Weights of a small mixture-of-experts language model, trained from scratch on English Wikipedia: 12 layers.
Below are experts of layer 3 (counted from 0) of a mixture-of-experts language model. Rows are named router (the router's row for the expert) and show model dimensions 32-63. Each number is 500 + 40 x the weight over its row's rms, rounded and kept within 0 to 999. Numbers have three digits each.
After each expert's rows: "comes before" lists some tokens at least twice as common just after its tokens as in all text. This comes from a sample of Wikipedia text that the model never trained on. Tokens count by the router's weight.

# expert 25
router:514495573543473572505480452490538405494541575537434465517539473449464501612556512560479556485531
comes before: "| ", "|", "|  |", "|---|---|---|---|", "|---|---|---|---|---|", "| S"

# expert 2
router:511517539512485516542551507542446423534529555518518541480451482455464499468431487456433522457585
comes before: "\n", " | ", " |", " |  |", "a", " as"

# expert 11
router:465502572527518492577417489494438510483501474529505488492474543524513485529492522491501470500547
comes before: " | ", ".", " |", ",", "% | ", "–"

# expert 10
router:512653505426524546560460475466486459562523523549477540502500496466550479514466522485509497478585
comes before: "\n", "-", "The", "==", "\n\n", "- "

# expert 26
router:491515472520552529509499492520540408520483513530523505535446514497519485519481492535460484488561
comes before: "\n\n", "\n", " The", " He", " In ", " This"

# expert 14
router:521515525527495548544515509508554464523531505548493528491561556446468464509468495512490528496545
comes before: " | ", "–", " |", ", ", ".", "2"

# expert 37
router:576536492531510487511543487571559477548417545523464565489449541515500500493475478446474490413548
comes before: "0", "3", "4", "5", "00", "6"

# expert 23
router:451570521477473507542471521478505415515511488566474549526473508533583525558487492486488529467533
comes before: "\n\n", " The", "The", "\n", " He", "=="

# expert 0
router:449550538453565529515538535582447463470491452510456489500446482464494499479498503465437520526534
comes before: "1", "2", "0", "3", "4", "014"